Experts of a small language model.
Size: 10 layers, width 128, vocabulary 16384, 24.7M parameters.
Training: a variant of Muon for the experts, 458M tokens, 4784 steps.
Below are experts of layer 7 (counted from 0) of a mixture-of-experts language model. Rows are named router (the router's row for the expert), up (a neuron's input weights, with its number) and show model dimensions 0-127. Each number is 128 + 32 x the weight over its row's rms, rounded and kept within 0 to 255.
Before each expert's rows: a language model's description of what the expert responds to. This comes from a sample of Wikipedia text that the model never trained on.

# expert 51
Names of media outlets, companies, brands and artists, often acronyms or name pieces before 's or was: MTV, BBC, Sony, Eminem, DMX.
router [142 134 105 151 129  83 130 140 141 148 134 119 191 100 153  83  91 109 133 206  79 153 167 137  78 100  92 117 124 171 117 162 129 126  81 146 103 163 127 154 158 138 212 108 175 103  62  89 134 168  75 181 115 137 153 120 111 132 116 150 149 181 134 108  83  76 151 161 154  53  96  93 104 102 132 121  89 117 115  51 131 135  81 139 100 128 176 133  90 154 145 102 166 102 113 165 118  82 115 161 111 108 187 140 135 148 160 117 146 162 164  82 149 122 108  81 145 146 117 118 154 106 145  58  79  99 125 116]
up0 [120 132  73 169  91 142 177 146 155 122  94  95 149  89 139 120 149 129 141 159 110 155 107 171 113 117 112 125 123 202  89 107 159 130 119 115  98 200 125  77 114 140 158 132 158 134  75 127  90 145  77 165 137 130 165 130 129 134  61 163 120 128 174 149 127  89 163 121 131 153  93 120  91 139 157 147  95  67 133  91  92 162  89 110 123  94 141 119 170 169 160  70 137  92 117 163 114 137  66 118 107 173 164 154  62 103 149 108 133 125 201 107  77 146 129  79  47 163  97 112 164  65 128 139  94 147  84 134]

# expert 47
Capitalized words in awards, political parties, offices and table or infobox headers, such as Best, Award, Minister, Left office, Royal assent.
router [ 99 116  99 115 127 165 109 143 126 128 144 168 163  85 162 126 113 121 176 153 124 152 101 142  88 143 126 137 153 114 138 163 116 152 122 114  67 152 148 127 139 101 179 128 109 128 144 123  90  73 138 161  92 127 154 103 132 103 147 105 153 121 189 119  89 136 150 155 123  87 131  84 129 110 134 114  96 174 140 107 117 138  86 126 150 126 164 143 126 126 158 115 144 149 137 193 102  48 134 125 137 137 158 162 189 110 147 121 133  94 117  45  85 124  54   2 117 123 166 164 155 196 121 107  20 115 102  98]
up0 [118 131 121  77 113 130 124  94 130 137 185 140 169 146 158 109 163 197 152  85 130 118 137 124 126 174  76 181 152 130  73 117 137 141 127 119  99 161 123 146 182 104 146 145 145 135  99 126  35 146 131 111  98 157 146 143  86 112  99  81 121 118 145 161  32 152 169 148 199  81 160  67  74  76 142 150 128 134  97  62 135 165 148 114 105 114 121 143 134 169 158 148 171 159  89 176  96 137 144 124  99 111 198 166 142 123 179 147 171  98 139 101  94 101 151 125 157 166 186 122 154 132 135 107 129 111  99 116]

# expert 55
Lowercase opening pieces of longer words after the, a, an, such as al in algebra, el in elm, dep, mon, inc.
router [107 133  96 107 125 145 177 104 131 122 141 166 129 135 167 139 136 164 185 149 123 188 122 157 137 220 183 147 156  91 158 137 160 135 124  73 126 150  94 154  77 131 120 138 139 109 136 117  96  94 142  80 103 111 151 146 151  64 157 126 168 115 119 120 132  87 191 189 149  86 135 121 134 100 123 156 126 133 162 124 137 185 124 175 120 123 125 140 100 190 121  62 129 150 108 122  73 153 198 141 125 129 183 132 114  94 147 133 124 139 186 104  67  52 124 103 189 138 201 193 128 114 133 142 147  98  96 113]
up1 [186 133  73 170  85 128 178 119 129 117 153 198  47 138 159  95 173 211 102 144 135 117 149 156 122 158 150  65 125 112 151 133 132 114 193 123 124 126 143 165  95 115 152 140 127 130 135 159 137 140 133 126  74  80 137 172  77 105 135 136 170 154 151 125 147 113 149 106 111 167 155 183 122  95 129 116  84 120 152 128 163 133  77  49  79 149 114 141  85 154 140  67 142  95 143 126  73  99 148  85  82 151 116 161  75 163 106 151  54 142 137  99 102 102 149 127  83 178 118 138 145 162 131 127  87 139  98 139]

# expert 40
Month names and prepositions in date expressions, such as 26 October, April 5, in 1957, on 12 September.
router [166 116 113 161 152  89 171 190 130 142 160 177 209 100 159 159 138 171 114 121 106 145 122 150 133 133 131 110 171 110 148 146 141 123  85  87  78 165 148 149 123 111 113 144 148 119  80 104 172 143 125 165 101 157 201 111 130 123 152  94 157 152 174 128 117  99 237 167 196 121 131 109 134 111  38 150 123 148 167 132 101 131 125 173 124 100 106 129 117 174 188 134 110 124 122  93  66 121 115 115 123 124 161 183 161 123  86 158 122 134 168 126  90 120 134 124 150 186 191 108 181 131 161 104  88 143 112 137]
up0 [160 112 131 135  73 128 148 145  90 112  84 153 138 125 141 126 151 110 113 134 110 103 117 112  77 162 124 207 107 122 157 113  91  88  84  98  97 103 110 117 132 100 127  96 172 144 149 130 124 138 188 146  93 124 136 107  71  98 121 127 121 156 222 196 116  42  92  75 132 143 126 150 129 139 101 116  91 120 155 151 158 122  99 127 130 179 141 171 119 170 125  98 184 123 140  79  90 123 122 131  62 120 124  51  67 198 159 159 132 108 200  91 104 129 177 131 127 158 155 120 126  81 144 131 132 167 103  91]

# expert 3
Short first pieces of split lowercase words, often scientific or technical, after space, hyphen or quote: peptidyl-s(erine), s(ago), g(onadal), "f.
router [122  97 115 122 117 160 134 109 123 120 137 155 144 149 180 116 166 160 148 180 101 152  94 171 124 150 197 135 117  64 140 141 206 134 127  94 131 141 163 139  93 137 119  74 145  49  44 105 146 114 143  81 106 106 146 137  84  83 193 185 162 153 100  90 104  85 134 151 135 103 120 144 132  82 122 119  83 144 134 135 140 199 107 130 141 140 184 158 131 181  90 107 125 142 131 130 104 149 150 155  99 120 169 142 122 104 120  93 163 153 167 126 151  63 124  88 188 158 201 148 120  83 162 141 157 101 111  88]
up1 [155 103 107 126 100 115 139 131  76 163  77 129 109 121 135 111 186 140 153 107 118 148 116 184 137 117 127 138 163  94  83 138 157 114  88 154 106 154 145 186 114 111 145 171 135 128 136 119 164 156 104 170 120 121 159 139 158 175 141 135 130  75  96  84  81 169 103 127 128 100 160  64 140 110 106 118 170 110 134 139  82  74  88  43  94  97  79 160 120 132 177  82 125  92  58 154  71 249  90 118 168 142 138 164 106 151  70 130 104 130  91 109 117 116 115 118 134 122 132 168 167 111 115 180 135 128 141  95]

# expert 58
Head nouns naming a person's role or a thing's type after an article, such as footballer, politician, member, character, town.
router [143 136  82  76 138 137 125 161 163 153 119 217 120  96 166 110 103 141 129 204  88 110 107 129 103 181 105 123 121  90 135 149  98 169  84 130 145 143 130 107 126 118 128  62  91 139  92 108 107 103 165 141 101 137 114  85 142  83 177 113 146 146 231  55 108 115 170 123 135  91 107  80 121 106 121  90 116 138 124 161 142 142 120 126  65  84 170 181  83 136 124 115 145 106 116 183  91  78 136 109 125 134 102 151 155 140 131 124 191  83 128  77  95  96 166  76 159 120 124 150 128 129 129 102  49 116 104 129]
up0 [106 123 119 135 138 160 124 160 221 165 112 183 107  96 145  91 107 205 113 152 109 152 114  89 100 141 131 158  90 122 147 164  78 109  65 138 125 152 133 146 194  86 133  92 101 142  85 123 112 158 136 159  94 128 131 171 161 133 142 169 122 119 192  83 134 117 180  91 150 188 142 157 113 155 135  97 170 178  79 128  92 184  75 110 104  36 133 149  95 137 116 135 151 164 125 144 132  71  99 139 153 133 141  98 110 147 125 116 146  84 177 134  79  76 186 161 113 140 102 149 131 133 158 135 105 118  88 115]

# expert 45
Place names and adjectives inside team, league or institution names: Milwaukee Brewers, Red Sox, Golden State, New York, Canadian.
router [117 112 141 177 148 115 146 131 121 134 146 127 149  87 155 125  69 145 118 176 117 139 122 134  43 161  93 137 110 119 112 169 157 151  92 133  89 176 106 117 116 126 158 121 110 127  91  91 154 180  89 182 137 101 137  99 184  75 130 118 113 128 132 104  82  65 139 139 150 100 114 102  79 139 118  80 104 128 105  38 140 196 124 197  72  98 132 139 111 128 142 116 189 142 113 165  87  94  95 138  99 146 164 115 138 169 132 119 124 183 195  66 144 114 157 105 113 130 108 183 167 152 200  77 125 118 129 141]
up0 [128 133 131 139  72 202 149 170  71 125 150 111 129 130 130  96 117 151 148 135 124 176  96 123  96 177 183 185  61 134  98 100 114 157  88 101 126 206 118 113 108 102 161 145 121 150  52 137 160 133 122  97 115 113  90 135 204 139 145  85 102 116 146 128 108 122 155  97 154 150 141 157 152  65 137  91  95  98 147  55 154 118 103 165  78  66 105 115 124 116  90 101 154 204 139 190  80 147 117 147 152 186 157 117 108 132 112 117 136  92 193 107  97 144 113 120 128 133 119 168 129 103 135 161 157 121  94 103]

# expert 61
Opening pieces of words at sentence or title starts and prefixes like Un, Pro, dis, inter, plus opening quotes and parentheses.
router [194 164  98 125 172 159 179 103 186 114 133 165 117 122 208 158  98 141 121 122 103 122 190 117  99 210 120 109 110  95 133 158 137 143  84 114 142 148 107 119  81 138  80 145 185 105 125 129 109 123  95 108  60 121 120 115 132 116 123 148 179 127 126 145 139 134 153 134 130  60 117 147 160  86 138 148 122 107 153 109 136 157  88 180 158  83 151 116 108 135 113  98 169 145 145 149 115  67 208 147 110 191 157  96 106 122  86 114  99 164 138 111 128 116 113  71 167 168 204 154 131 149 136 138 120  49  85 119]
up0 [106 154 166 120 186 105 149 179 129  95 103 144 114  98 179 189 132 114  82 141 125 125 111  97 151 221 151 144 100 115  75 142 140 124 129  95  80 120 138 129 167 101 112  90 135 118 120  95 100 124  94 112  88 179 166 101 116 161 184 192 148 138 100  96 175 150 133 115  97 124 136 147 134  77 134 132 126 148 115  66 149 117 135 132  86 137 125 112 119 174 135 137 175 124 127 117 135 109 131 115  40 150 174  84 146  67  99 150 116  96  89  94 146 185 144 101 177 130 170  84 147 141 191  89  98  56 172 146]

# expert 27
Sequence adjectives and articles in sports and career narratives, before round, season, time: first, second, final, consecutive, next, a, in.
router [164 114 138 159 161 166 149 133 148 114 122 160 175 184 165 161 138 126 150 138 109 209  82 151 110 123 120 126 119  70 147 150 154 122  56  97  60 174 133 204  77 153 150 157 170 127 129  92 163 117 115 131 121 108 133  61 164 151 173 166 198 130 147 125 101 140 141 108 139  93  77 122 167 139  91 162 111 123 115  91  63 148 136 177  93 104 126 111 121 120 155  91 129 125 156 123  55 128 123 116  68 145 169 213 131 171 120 165 128 164 129 143  94 106  64 131 115  99 128 145 113 141 148 118 131 126 115  80]
up0 [153 158  94 121 119 149 130  60 177  95  58 143 183 185 127 152 116  92 101 146 135 194 122 168 126 105  71 102 177  93 121 164  95 117 112  73 111 130  73 180 112 183 158  67 134 149 132 139 116  99 142 144 167 159 117 136  83 152 174 116 120 175 115 152  80 111 116 112 146 170  93 113 136 119  68 148 109  78 138 120  96 157  92 173  90 139 126 181 104 144  89 147 108 126 164 135 106 167  95 149 150 168 162 148 120 128 106 164 151 121 162 107 124 107  32  93  82 116 109  78 121 126 132 103 159 134  91 102]

# expert 11
Middle or final word pieces inside proper names, place names and brands, often in tables, such as J-R, Pro-ton, Sifn-os, Kapp-a.
router [149 104  87 183 182 150 173 143 127 118 148 134 154  94 149  94 115 133 152 135  98 124 132 146  94 155  85 119 120 137 128 186 115 138 107 115 110 156  97 119 115 135 141 111 184 136  88  89 177 164 110 205 122 107 149 144  73 127 118 122 120 174 102  99  91  81 107 149 151 102 122  55 122 119  88 140  84 120 134  97 154 128  87 125  61 106 185 162 119 144 125 130 186  71 157 164  95 114 137  91 151 114 219 115 123 150 131 108 131 144 213 106 132 104  47 143 143 177 110  96 182 106 194 109 120  97 147 125]
up0 [161 134 116 113 136 138  86 150 147  85 130 109 116 165 149 105  88 167 126 131 169 101 134 103 100 113 132 116  99 151 169 146 129 114  80 138 160 189  83 109 200 211 150 181 116 141  73  70 142 149 132 131 161 155 208 138 165 121 148 128 119 163  97 163  96  67 196 128 159 110 190  90 115 144 156  95 159 116 130  81 140  85 108 153  88 167 106 153  62 151 118 144 170 128 161 137 111 130 140 130  93 169 145 150  92 112 134  94 181 125 135  76 150 163 111 144 117 141 122 126 135 190 127 168 121 105  94  51]

# expert 4
Items in infoboxes, lists and tables, such as parenthesized counts or years like (1), (1995), 5), table divider rows, and line breaks.
router [150  68  82 134 159  82 101 169 121 118 118 172 145 114 180 146  89 107  92 145  79 138 136 127 123 108  99  45  92 103 139 189 144 150 140 122  92 140 137 175 143 172 131 168 155 126 108 113 141 153 132  91 148  93 152 135 137 152 160 132 168 136 160  97 131 124 231 153 157 113  82 147 116 131 106 126  53  55 138 139 127 148 104 127 150 135 173 158 161 160 154 104  94 148 124 169 101 149 102 119 118 137 126 149 209 128 121 129 144 116 164  88  76  29 118 100 126 134  77 124 161 128 105 147  66 132 109 167]
up0 [123 150  78  93  85 117 130 120 103 105 166 147 153  96 185  84 111 134 110 167 116 165  80 106 138 141 127 143 117 123 128 165  91 140  66 142 180 141  68 162 117 210 120 108  81 110  99 139 102 158 138 165 145 151 172 114 161  51 112 113 131 131 111  82 143  65 107 197 150 114 121  94 146 148  77 111  96 132 138 135 146 106 123  93 129  92 114 125 116  90 134 123 140 193 112  80 177 109 184  97 116 182  99 141 186 149 124 161 149 158 169 129 152 105 121 158 134 201  76 173 111  99 116  75 145 132 148  74]

# expert 54
Word-start pieces of split words, especially prefixes and syllables like re, pre, trans, inter, le in leased, lethal, allege.
router [148 164 100 102 128 153 142 111 153 136 160 163 157 140 148 159 130 154 133 150  92 153 114 210 142 173 110  94 114 104 181 137 114 115 110 108 108 224 142 125  86 133 121 137 122 132 126 146 104 136  76  87  80 142 212 132 168 141  93 108 142 131 136  71 155 134 146 157 150  37  79  63 165  89 109  84 141 114 142 158 138 181 124 164 121  94 160 152 134 167 120 146 110 117 166 141 135 108 176 137 106 180 237 128 147 112 117 147 149 146 104 105 133 101 151 112 103 106 172 112 133 144 170 109 109  98  85  71]
up0 [ 96  88  96 111 136 136  54  47 115 179  87 130 132 175 147 136 132 105  89 160 100 198 122 150 137 157 139 113 180 155 108 159 140 155 109 128 100 178 106 142 137 153 138 153 201 121 152 152 117 122 120  97  62 110 171 176 125 183 124  76 141 118 136 105 172 128 125 133 156 105 125 107 101 117  92 138  67 141 144 162 108 139 178 128 153 136 106 145 116 169  87 119 208 102 167 144  84 114 124 153  87 112 148 207 100 171 133 154 132 124 159 166 147  78 133  80 113 154 127 162 155 134 162 129 116 174  57  96]

# expert 33
Nouns naming seasons, elections, scores and list headings, often after the or in section titles: season, version, votes, score, List, seat.
router [152 121  93  98 132 107 181 160 157 175 152 192 173 136 146 132  90 121 141 193 113 195 150 109 128 104  93 117 109  76 136 150 146 114 159 133 119 125 148  85  90 138 157 136 127  92 128 103 132 116 102 148 144 144  86  67 149 152 194 141 228 161 160  95 104  89 184 132 138  73 124  60  84 116  94 103  91 169 169 161 112  97 125 127 144 156 166 129  98 125 165 111 134 133 140 148 144 106 133 107 109  80 138 155 187 126  93 161 133 130 108  62  94  87 108  86 124 102 176 111 131 145  93  70  72  92 130 119]
up0 [160 135 142 120  86 117 153 174 118 151 142 101 145 111 173 171  86 138 180 158  76 111 111 165 123 144 128  96 109 112 120 223 162 137 189 142 150 120 194 130 145 156 113 123  71 109 132 147 150 118 147 180 158 137 100  85 165 182 174 132 200  94  92 143 128 108 138 127 124 107 107 110 138 153 173  88 117 142 137 114 118 156 184 100 150 127 131 121 122 194 156 125 111 186 122 128  93  67  78 105 112 112 162 130 165  83 124  83 173 186  92 120 127 119 105 129 121 116 190 193 154 113 153 136 155 140 197  83]

# expert 17
Prefix-like first pieces of words and the preposition in, such as Sub-sidiary, Un-til, ob-sessed, Pro-ceedings, under.
router [166 162  87 117 167 152 155 117 179 138 141 146 103 157 180 136 128 167 136 105 134 131 149 141 116 177 158 134 131 101 130 162 160  91 125 101 107 139  85 157 105 136  94 145 167 101 104 155 151  87  68 132  74 122 135 155 161 106 137 100 225 155 138 135 134 122 157 116 165  81 127 115 164  49 121 153 102 118 154 140 145 158 104 191 109  58 122 113 112 139 157 144 171 135 167 133  69 120 198 143 117 194 176 114 121 112 170 106 102 196 132 129 141 106 109  45 204 143 168 177 121 129 127 144 109  93 123 134]
up0 [148 106 161 136 133 102 152 117 113 153 173 193 135 217 118 123 104 142 147 122  97 183 147 150 220 139  98 103  91 153 121 138 147 119 156 149  93 128 162 110 115  60  92 157  88 125 101 145 114 150 101 123 120 130 129 145 106 136 129  76 156 101 104 123  67 121 162 114 110 132  86 112 157  50 190 106 142 146 156  91  86  82 143 115 144 130 175 125  73 187 115 153  88 160 131 137  82 133 119 167  86 177 171 118 125 176 106 129 153 118 145  91 151 117  45 137 171 194 143 114 103 157  88  93 120  95 139 133]

# expert 26
Word stems of organization and formal terms, often before -ation, such as Federation, Commission, Program, prototype, Employment.
router [107  89 103 108 137 118  91  98 158 142 193 189 192 147 168  87 126 151 169 133 117 129  98 128  65 154 109 139  81 177 174 172 136 132  73  91  75 164 177 128 128 129  98  96 126  98 105 112 146 144 115 127 135 153 101 123 121 125 124 124 189 146 145  87 142  99 157 215 179  95 110  79 126  79 134 125 132 122 172  84 180 141 107 167 117 164 166 131 131 107 115  87 130 105 171 106 127  70 154 123 169 152 166 152 162  81 120 148 204 121 142  89  78 120 145  63 166  99 182 123 137 146 159 141 113 114 144 128]
up0 [137 116 149 155 148 170 101 136 152 112 156 179 111 105 138 106 146 125 142 129 175 187 159 182  88 120 133 145 110  96  87 121 167 149 114 174 124 129 150 132 174 156 106  51  57  96  98  90  87  67 149 110  88 141 126 136 196 141 155 125 165 104 154 164 156 153 158 137 146  89 120  90 140 150  84 106 100 108 172 126 135 175 143 152 124 147 117  85  92 156  91 156 179 126  67 164 110 126 104  92 156 125 200 130 125 147 192  97 221 104 188  84 155 120  87 101 147  93 116 161 136 163 156 112 127 116 134 135]

# expert 19
Small numbers and spelled-out counts like five, two, Thirty, forty, often before years, th or %, plus some adjectives like Spanish, United.
router [174  98 102 172 140  99 176 151 105  90  85 115 193  87 165 160 118 133 157 138 123 130 123 180 106 105 121 125 118 147 124 125 150 107 121 155  97 145 116 150  62 158 130 107 158 148 101  38 168 176  97 147 115  97 163  79 108 133 194 132 180 109 146 158 107 120 128 163 128 126 111 115 144 110  91  60 119  98 129 103 115 148  52 203  92 116 117 141  55 148 116  87 114 159 175 142 112 113 108 163 109 202 119 102 151 168 129 160 133 138 187  96 160 127 107  84 108 109 186 172 168 146 137 133  99 103 115 153]
up0 [182 135 135 118 108 112 145 192 164 198 110 150 213  59 138 109 145 153 103 123 123 148 145 167  72 118 147 104  86  94 145  72 184 167 156 130 150 153 115 157  78 122 105  85 130 151 167 132 167 129 168  58 127 128 137 151 179 116 125 104 120  81 100 186 134 136 121 180 140 126 176 108 103 106 129  89 116  72 137  70 126 161 123 132  66 140 145 106  95 185 168 153 150 153 170 119  90 110  99 149 120 146 139 116 142 116  78 152 199 146 140 119  92  77 116  98 116 136 155 157 126 114 150 196 148 130 131 149]

# expert 59
Pipe separators between cells in sports and statistics tables, plus semicolon-ended scores like 1–2; and 0;.
router [127  99  88 141 151 103 110 165 129 144 134 234 160 126 135 122  67 168 119 106  74 186  86 142 111 168 178  91 135 106 129 175 149 144  95 141  91 112 128 199 110  90 155 120 110 115 136 118 190 143 106 155 104 123 139 148 163 109 164 151 174 152 171 107 118 118 181 121 189  98 103  90  81 151 111 109 110 128 132 101  87 152 164 121 111 149 138 200 119 185 160 128 139 108 188 147 119 157 172 142  58 140 124 184 102 103 135 120 117 180 107  99  78 116 120 128 121 159 120 158 210 147 145 144 155 100 128 109]
up0 [165 123 102 164 123 179 211 140 112 128 126 125 121 201 158 166 109 160  96  98  77  97  71 177 102 127 111 102 102 110  63 132 137 191 121 139 151 134 109 172 156  74 128 116 160 182 108 104 127 109 150 190  75 141 126 107 113  97 132 157 138 162 133 102 127 213 137  83  87 129 143 155 151  89  79 161 105 114  95 102 151 180 191 170 116 157 171 107 143 165 178 135 126 123  98 162 133 118 186 136 116 126  92 158 139  75 114  76 148 148 139 134 144 135 149  87 122 165 149 131 164 124 180  97 126 122 120  86]

# expert 63
First pieces of words opening quotes, parentheses, headings or following verbs, mostly lowercase: s(ued), "W(hen), (F(L), ==C, un(healthy).
router [179 138 114 114 168 188 127 100  98 103 128 135 158 159 212 135 154 140 197 173 120 130 156 199 157 126 155  89 139 143 144 128 138 145 140 157 131 168 212 131 122 130 127 118 193 107  75 113 126 101 103 145  84 114 198 152 129 140 175 154 212 168 156 104 118  96 174 134 134 119  99 135 155  82 113 108 106 109 125 167 142 145 128 159 144  93 216 186  87 161 144 146 110 108 122 127  80 150 115 134  96 139 160 101 112 107 102 134 115 150 124 133 136  82 149 118 149 126 157 155 147 135 106 154 120  38  73 109]
up0 [116 157 111  88  85 131 152 110 152  55 134 128 191  78 192 135 170  99 133  73 153 179 144 179  97 133  66  23 172 131 129 135 153 146 128 138 178 116 137 142  38 139 112 123 188  91 108 123 155 128 110 127 120 128 147 108 138 158 111 162 137 144 148 134 139  79  97 136 102 175 132 122 149  84 159 105 127  92 130 116 180 192 135 171 136 171 141 120 166 201 139 124 169 126 119 167 111 136  90 157  87 122  63 104 138 116 133 136 121 165 157 114  90 105 123 131 117 119 125 143 107  96  88 140 146  99  82  76]

# expert 62
Short vowel syllables and Romance-language function words, plus coordinate marks, such as Spaniards, de, la, ″E, is a.
router [123 131 150 111 147 153 155 126 145 108 155 138 159 152 138 113 145 189 190 194  83 142 105 196  94 172 126 113 128  90 143 139 154  70 118 115  91 132 143 132  92 211 141  96 108 123  78 132 154 140  99 140 152 170 131  76 141  74 121 138 133 155 159  89 132 110 108 132 156  98  97 119 131 104 119 115 102 110 138  92  76 200 106 133 165 111 166 162 149 125 110  62 107 160 138 182  91 112 133 100  75 176 185 146 103 131 155 138 213 114  99 119 125  98 148 173 152 138 135 162 146  88 210 120  90 145  99  78]
up0 [138 122 167 111 162 144 206 152 150  59 175 118 158 119 130 169 177 143 107 146 112 118  84 114  94 159 124  90  97 146 201 146 152  99  90 110 103 115 169 150 116 105 170  92 112 103 131 138 175 165 128 111 190 126 183 126 112 110 111 141  88 187 123 130  66 115 107 128 190 101  91 156 150 107 139  55 127  82 153 114  59 117 117 137  95 115 157 164 127 132 124  96 138  89 119 117 161 148 106 143 133 142 181 116 121 184 106 153 162 122 135 144 106 126 113 185 133  92  82 154 173 105 143 174  87 142 128  35]

# expert 13
Month names, day numbers and words like in, since, (born that start dates, as in 14 December 2020, in 1847, May 2018.
router [136 146 116 146 143 100 214 156 101 139 151 172 192 115 160 176 131 199 146 137 104 167  94 203 127 148 130 118 171 126 142 150  94 118 113 116  56 127 144 184 123 143 117 116 110 146  67 105 130 171 146 205  67 134 191 133 125 131 142 125 160 148 202 151 118 111 195 123 166 139 137 111 131 106  77 140 116 129 195 146 119 132 113 159 141 135 115 132 110 150 158  98 119  98  99  89 111  78 116 147 129 107 171 173 151 121  92 153  93 139 170  97  91 110 121 134 132 150 180 132 200 102 178 122  78 120 151 109]
up0 [126 178 153  91  93 139 120  74  98  91 116 129 154 102 166 108 143 180  86 114 136 163 142 144  86 180 108  83 141  74 105 206 149 191 135 144  95 103 113 175 141 122 106 125 119 130 164 143 139  72 136 156 145 162 140 130  77  77 182 152 155 123 160 101 103 164 150 141 126 119 147 139  63  81 131 126 201 140 152 109 179 133 155 103 170 134 114  93  88 133 121 110  73 107 104  99  63 114 175 163 128 101 153 150 146 117  86 109 136 118 166  78 109 152  55 170  76 119 137 118 179 134 127 101 107 136  78 169]

# expert 41
Ordinals, fractions and modifiers right after the or a, such as third group, a tenth, the same, the other hand, final.
router [130  80  87  69 165 137 162 146  96 142 148 132 203 143 149 176 122 135 118 178 135 167 128 126 128 132 187 123 109  74 122 147 169 141 138 157 111 186  95 170 113  99 174  97 113 103  98  62 133  92 124 134  88 129  93  56 145  95 206 135 140 150 179 115  76 120 154 123 147  80 116 110 149 106 100 119 116 105 143  89 110 125  99 185  51  83 141 112 111 169 127  75 168 152 132 200  84 100 123 138 110 175 143 176 138 142 136 132 126 121 163 103  83 135 111 117 175 135 128 208 127 121 158 112 115 127 152 119]
up0 [131  96  88 110 121  90  99 108 123  94 109 159 229 199 123 167 182 156 106 112  79 183 117 137 179 198 112 156 133 155 156 162 148 142 120 140 100 162  79 170 126  69 157  93  95 126 153  88 145 160  88 126 125 204  79 126  97 139  89 149 114 151 160  83  69 134 173 104 114 142 129 104 157 131 119 126 190 136 138  78  86 135 161 154 109 104 152 131 173 105 189  64 121 130 123 135 121 118 171 183 111 111 126 138 129  90 151 183 131 139 143 112 116 186 144 126 136 133 124 169 159 114 100 126 137 101 126  91]

# expert 30
Possessive pronouns and determiners before nouns in narrative and quotes, such as his, her, my, 's, a, especially "his own", "her mother".
router [153 146  72 136 149 117 144 186 105 100 106 134 154 141 142 149  94 131 172 159 118 173 185 150 118 164 138  54 173  75 172 155 164 111 107 142  93 184 114 218 114 153 180  83 139  71 136 117 144 101 121 151 128 114 138 134 143 118 143 189 139 188 144 115 124 107 135 126 128 133  72 159 156  96  99 103 132 100 138  97 134 171  79 120  77 124 151 166 101 181 136  67 153 111 153 177 119 137 100 157 101 191 170 147 133 113  91 186 110 135 117 113  91 132 120 123 186 170 149 137 121 124 144  77 105  76  94  85]
up0 [ 98 105 108 105 135 164 127 123  68 151  92 126 121 103 123 201 211 152 181 177 137 138 111 135 155  79  43 109 102  92 142 185 120 130 174 141 149 128  90 170  93 111 136  85 106 142 141 143 111 162 152  85 142 104 157  77  78 137 179 154 118 151 163 161 191 172 133  90 155 124 129 174 137 136 137 108 126  57 190 135 130 186 104 137 135 164 158 138 142 145 153  97 109 116 100 117 136 148  95 171 117 136 150 178 129 126  78 131 125 137  98 111 157  78 102 102 122 164 161  73 130 117 170 154  99  74 169  96]

# expert 16
Prepositions opening a phrase mid-sentence in prose, mostly in, plus on, from, during, after, until, before, by.
router [177 109 106 103 178  93 167 181 133  91 139 184 201 162 145 139 164 164 139 112  99 152 108 133 126 141 176 107 125 109 177 130 102 122  86 171  84 170 134 141 132 155 158 124 154 121  74  99 152 121 102 191 137 142 210 106 144 125 121 115 187 154 187 147 131 105 166 143 233  72  73 119 118 129  78 126 127 113 149 114 150 207 103 153  86 160 141 141 111 112 174 132 143 120 133  98  80 112 129 172  86 144 159 147 134 110 114 147 123 137 132 135 126 150  92 108 136 138 151 103 158 150 178 157  72 151 143 179]
up0 [132 119  92 173 154 152 153 104  97 110  85 173 109 128 134 156 120 129 217 144 159 115  83 138 134 150 132 125 156 115  91  85 121 124 104 154  86 125  92 128 166 123 102 114 100 172 177 105 134  88 158 114 185 157 134 161 118 112  80 102 191  83 120 204 132 158 119 112 135 121  96 130 123 101 177 119 124 167 178 153 108 159 101 157 121 145 124 160  52 125  98 131  98 100 106 152 117 138 109 147 136 151 131 125 117  82 116  85 135 111 130  54 218 134  97  67 171 174  90 137 172 190 142 117 191 168 129  90]

# expert 52
Pipe separators closing table cells or rows, especially after numbers or empty cells, plus semicolon-ended tallies and Density labels.
router [170  88  54 160 178 138 143 147 163 105 105 186 154 140 153  90 115 142 125 132 136 163 106 151 153 137 115 117 151 131 110 161 170 118 133 161  73 140 135 182  89 120 176 109 103  87  95  87 110 142  83 126 164 137 108 110 145 108 147 162 166 159 159 139 117 119 185 160 204  77 112 131 107 101 152  90  90 101 103 137 122  98  97  97 108 112 157 202  89 157 151 160 124 126 178  95 109  94 176 143  30 137 122 180 114 128 128 121 184 170 118  80  75 115 104  97 176 171 141  96 155 139 106 137 159  98  95 107]
up0 [169 155  51 151 132 120 139 128 183 144 110 121 136 141 144 117 135 188 152  85 126 177 176 149 114 171 160 113 160 120 120 127 115 130 177  91 125 176 214  87 129 140 121 128 103 135 122 121 156 137  90 194  95  72 142  79 130  66 136 132  57 101 140 130 129  58 148 105  69  78 101 126 107  40  67 172 163  84 103 111 176  95 115 133 125 144 185 132 140 123 142 133 127 126 167 153 126 144 149  87 120 104 168  93  97 106  93 105 184 104  87 104 130 106  97 100 140 118 130  98 167 159 139 101 115 128 119 115]

# expert 57
Head nouns and pronouns serving as the topic subject or object of sentences, especially in reviews: the film, album, series, it, which.
router [142 167 103 110  99  99 110 177 136 155 189 165 229 152 138 123  78 141 126 169  80 185  99 117 116 135  89 120 124  90 146 120 132 154 141 129 118 191 144 152 113 162 149  83 129 127  27 130 113 135 110 134 111 119  95  91 130 115 157 129 177 198 102 102 107  42 174 132 143 161  95  55 140 125 122 113 130  92 119  85 156 135 133 120 124 132 130 122 124 123 152 155 159 131 119 165 131 142  91 154  73 114 148 139 164 114 144 137 186 130 156  48 115 134  82 111 196 136 143 104 168 122 135 114  63  95 145 132]
up0 [174 100 117 111 104 115 118 185 119 120 106 195 140 106 126 139 183  95 190  90  87 103 131  96 173  95 123  99  82 166 122 122 149 201 129 110 114  69 160 102 159 107 153 134 107 115 100 131 142  80 133 124 107  76 148  80 123 122  64 127 135 172 114  89 133  74 138 124 156  99 127  94 157 164 132  78 177 126 114 123 111 195  96 180 126 208 123 132  92 105 137  74 188  83 125 117 136  42 143 130  91 148 147 132 129  76 135  98 163 154  99 128 107 124 144 109  87 164 144 109 130 137 146  57 112 150 132 151]